config.toml
d_model = 224
d_expert = 64
d_shared_expert = 128
activation = "swiglu"
balance_loss = 0.00768
positions = "rope"
attn_scale = 0.177
tie_embeddings = false
init_std_o = 0.00524
init_std_up = 0.0267
lr = 0.0028
schedule = "wsd"
decay_fraction = 1.0
final_lr_fraction = 0.1
doc_mask = false
Below are experts of layer 4 (counted from 0) of a mixture-of-experts language model. Rows are named gate (a neuron's input weights, with its number), up (a neuron's input weights, with its number), down (a neuron's output weights, with its number) and show model dimensions 0-223. Each number is 50 + 12 x the weight over its row's rms, rounded and kept within 0 to 99.
Before each expert's rows: a language model's description of what the expert responds to. This comes from a sample of Wikipedia text that the model never trained on.

# expert 45
Description: Inflectional suffixes. Word endings such as -ed, -ated, -ized, -ing, -ion, -shed, as in sautéed, distinguished, extraction.
gate1:57 50 52 43 47 56 43 58 40 44 46 46 48 62 44 48 44 59 59 39 30 46 47 66 57 62 32 49 43 59 40 55 58 49 32 40 46 35 73 31 41 46 33 43 54 60 31 35 35 57 31 56 36 52 38 70 64 35 40 47 47 39 43 42 35 37 52 34 40 45 60 62 62 48 51 46 39 74 54 22 60 28 46 28 44 78 66 42 54 18 40 51 57 34 55 60 49 40 52 43 41 42 73 41 32 34 53 24 53 51 64 49 41 42 44 62 41 27 68 56 55 40 70 41 44 55 49 41 46 63 34 65 65 58 64 51 92 51 45 51 34 46 39 46 60 57 57 60 38 57 34 61 45 44 45 32 49 34 36 47 41 56 47 47 29 38 52 63 53 58 57 48 46 42 52 68 31 43 83 61 63 57 59 45 48 75 48 36 57 47 39 35 31 69 52 53 53 53 51 53 54 37 34 57 76 69 57 45 44 63 40 45 69 59 56 58 61 60 42 25 57 48 55 54
up1:58 49 49 54 60 42 59 52 44 38 64 42 51 48 44 68 36 52 62 69 72 51 63 43 42 54 63 56 46 66 56 62 32 44 54 53 66 39 24 53 24 59 49 41 46 59 60 71 11 51 58 43 56 53 55 40 48 44 57 44 59 62 55 52 55 53 59 76 61 64 18 54 18 49 87 50 46 32 43 79 47 70 68 34 47 37 34 77 65 58 33 60 36 56 45 66 64 38 48 47 49 47 38 56 38 48 59 56 53 48 59 51 27 57 32 36 25 58 36 56 47 52 47 56 58 57 39 58 66 29 57 39 35 38 45 35 32 52 43 56 63 50 44 59 31 50 54 38 78 42 50 36 50 60 32 47 47 49 71 66 66 42 59 58 61 49 53 52 41 74 42 47 48 46 48 45 56 53 24 44 34 37 48 51 41 47 53 68 51 51 55 65 65 42 63 57 63 56 57 48 39 36 47 54 29 45 30 63 41 43 68 66 53 63 46 52 57 41 44 61 47 56 44 42
down1:50 35 30 59 49 37 47 56 27 44 44 73 47 49 31 40 53 38 53 71 59 74 36 58 39 66 72 43 56 71 54 46 57 45 43 66 51 45 38 74 39 73 53 46 52 51 31 65 31 45 52 40 63 55 47 51 40 45 82 66 61 34 51 55 58 53 38 52 68 55 41 43 32 67 59 42 53 39 31 51 44 60 58 43 54 45 38 40 43 82 62 54 39 51 60 68 42 25 60 53 77 47 47 48 48 56 37 81 59 45 35 42 40 54 43 55 42 51 57 56 55 58 60 56 36 64 49 40 63 64 69 63 38 41 39 67 61 61 70 61 54 28 60 58 46 70 23 46 45 43 63 49 60 60 40 43 51 34 67 33 47 32 56 64 71 39 60 56 58 73 38 59 37 47 45 59 48 58 42 47 50 29 39 45 45 52 53 32 59 60 45 41 61 54 69 41 68 48 68 43 51 42 50 57 53 49 47 61 65 53 50 53 62 78 33 53 39 37 33 63 56 44 33 37

# expert 31
Description: Word-completing suffixes. Final pieces completing common words after an opening piece like co or re, e.g. coupe, codified, coupons, epoch, precipitation.
gate0:35 62 70 58 37 55 52 49 43 21 61 51 52 45 41 37 52 36 54 53 38 55 57 58 42 32 35 49 60 54 52 61 56 70 66 43 18 31 61 41 58 77 48 41 52 34 42 47 25 46 52 48 53 56 80 50 42 33 42 43 54 44 33 22 44 55 38 67 52 33 47 53 64 81 64 44 61 43 46 43 63 29 61 43 60 55 47 66 45 36 46 61 51 71 57 57 40 39 57 58 40 39 63 55 51 34 57 42 58 54 36 45 52 36 57 55 49 35 47 60 58 53 38 79 56 63 46 57 51 58 59 60 73 52 49 42 72 53 35 70 56 41 33 59 53 55 54 37 53 31 28 53 38 63 27 45 41 49 49 45 45 43 55 47 56 61 70 59 28 64 64 41 41 42 64 44 47 37 58 61 66 48 58 37 32 60 61 32 50 53 21 55 49 33 45 57 58 36 63 34 43 54 50 13 57 55 57 51 46 41 41 59 47 59 29 63 51 30 30 52 43 69 51 42
up0:47 73 72 39 70 31 40 53 19 44 59 50 66 52 63 78 54 42 51 35 42 56 60 44 62 41 54 46 41 65 48 59 65 62 56 43 29 43 48 55 49 61 36 19 56 35 38 40 26 34 43 64 61 47 68 49 31 59 47 29 39 50 37 24 70 39 51 51 44 46 52 70 60 87 43 48 45 45 65 45 62 49 61 53 34 45 43 66 51 43 58 54 65 61 57 51 65 49 51 61 53 42 55 38 50 38 43 64 47 50 45 45 46 60 46 25 42 50 46 53 65 57 41 63 53 44 50 72 70 71 47 61 44 52 46 45 69 62 51 47 51 29 21 53 59 51 72 73 46 34 46 41 37 61 46 54 61 63 57 44 43 53 70 30 54 54 47 47 36 53 45 63 40 46 56 59 56 50 57 56 51 60 54 42 47 72 77 29 42 65 36 50 67 43 45 63 41 41 52 33 48 51 43 32 60 54 44 51 51 59 57 80 49 68 16 62 44 36 49 49 51 56 44 52
down0:57 65 46 49 52 41 99 38 55 68 50 57 43 35 49 66 66 48 54 50 52 52 59 33 74 55 54 34 54 68 29 60 62 44 28 61 51 57 56 64 54 45 42 39 56 49 37 47 61 76 75 51 42 53 47 57 31 35 53 76 63 56 23 64 46 48 39 37 65 39 53 64 36 44 62 46 42 51 43 50 30 50 37 56 44 60 61 64 44 61 65 51 48 49 40 60 49 62 33 61 45 51 44 40 47 46 35 44 42 41 54 40 63 49 53 59 38 52 48 31 44 25 56 24 55 59 49 35 53 55 28 40 42 39 58 73 71 56 54 59 56 54 62 42 40 67 76 49 46 34 58 57 55 57 69 39 51 42 53 59 61 61 47 60 42 57 40 56 50 36 55 55 70 51 53 19 44 58 68 41 39 30 67 43 38 54 46 27 60 92 46 51 63 58 42 51 47 55 49 49 40 21 44 49 51 60 53 62 44 25 47 50 45 38 43 51 38 64 52 44 43 62 45 56

# expert 20
Description: Of and contractions. The word of after nouns or verbs, contraction pieces like I''d', didn''t', and inner letters of foreign names, e.g. T'ü'bingen.
gate0:43 48 52 51 32 66 43 29 31 54 54 50 39 45 40 56 40 41 64 55 60 23 53 50 48 52 44 46 58 47 54 51 39 46 62 60 45 54 34 41 67 55 54 48 48 48 43 42 41 37 53 41 51 47 41 39 28 62 29 26 38 42 37 31 51 32 35 54 22 31 45 50 68 35 40 44 50 55 54 42 38 40 39 53 56 51 42 57 73 43 56 41 52 59 42 32 76 22 99 34 53 45 19 55 47 64 56 45 45 64 22 57 48 33 59 48 45 54 40 49 33 41 57 52 76 61 57 43 66 57 40 35 39 61 66 25 53 58 72 45 41 39 50 39 55 28 54 57 61 61 55 56 47 45 59 20 62 72 62 50 34 37 43 57 49 49 72 50 62 52 52 48 71 43 56 50 53 48 42 48 27 37 61 61 48 40 48 70 38 42 62 50 39 59 44 52 45 51 67 60 48 57 46 25 47 60 54 61 60 37 63 56 44 58 55 39 52 56 61 46 53 78 52 50
up0:43 46 42 45 66 75 55 44 33 36 29 54 58 50 41 36 57 56 49 52 35 56 60 43 59 57 62 46 64 36 67 63 41 24 46 28 55 70 48 21 71 52 51 63 44 72 42 61 56 55 62 61 36 37 53 57 86 41 61 57 35 44 54 41 63 60 46 62 47 50 56 54 48 33 44 62 58 34 41 48 65 58 34 32 47 53 56 44 53 73 45 63 51 37 22 43 69 42 50 74 52 48 60 41 39 46 47 57 51 57 59 59 59 58 41 45 51 55 42 39 63 54 44 57 60 39 52 32 61 41 52 59 43 65 55 55 69 34 65 52 28 57 54 56 46 73 43 52 52 62 49 51 56 48 43 44 70 50 18 52 53 65 57 50 59 46 42 37 42 61 47 38 35 35 40 57 46 63 40 41 71 54 36 18 88 34 30 50 38 41 38 46 66 42 46 48 61 50 40 62 50 32 44 63 65 40 48 26 40 28 50 38 62 48 41 64 36 49 47 63 76 56 38 53
down0:53 41 44 44 39 47 61 61 63 62 49 40 65 28 57 24 44 41 60 65 66 20 32 55 65 57 68 53 61 47 69 61 73 59 56 78 41 45 37 65 44 40 56 55 49 59 35 42 71 43 61 51 23 46 50 47 34 22 52 69 44 50 55 49 77 45 62 59 30 31 38 47 68 33 46 33 48 44 58 29 50 38 47 56 31 31 40 52 47 55 51 49 49 45 50 46 52 57 50 52 53 50 49 40 64 58 61 61 52 61 52 61 37 54 55 41 47 41 50 48 60 71 62 47 37 59 57 47 58 43 61 68 62 49 50 57 69 55 51 38 40 49 49 41 55 38 47 27 43 33 62 66 42 52 49 50 63 57 25 71 59 37 44 48 55 54 57 35 29 37 56 50 54 41 36 50 66 65 66 43 47 57 27 27 55 55 49 56 51 45 40 56 73 70 50 52 52 20 55 50 52 64 34 35 58 51 43 50 64 33 60 37 18 51 71 46 34 74 57 35 59 28 45 46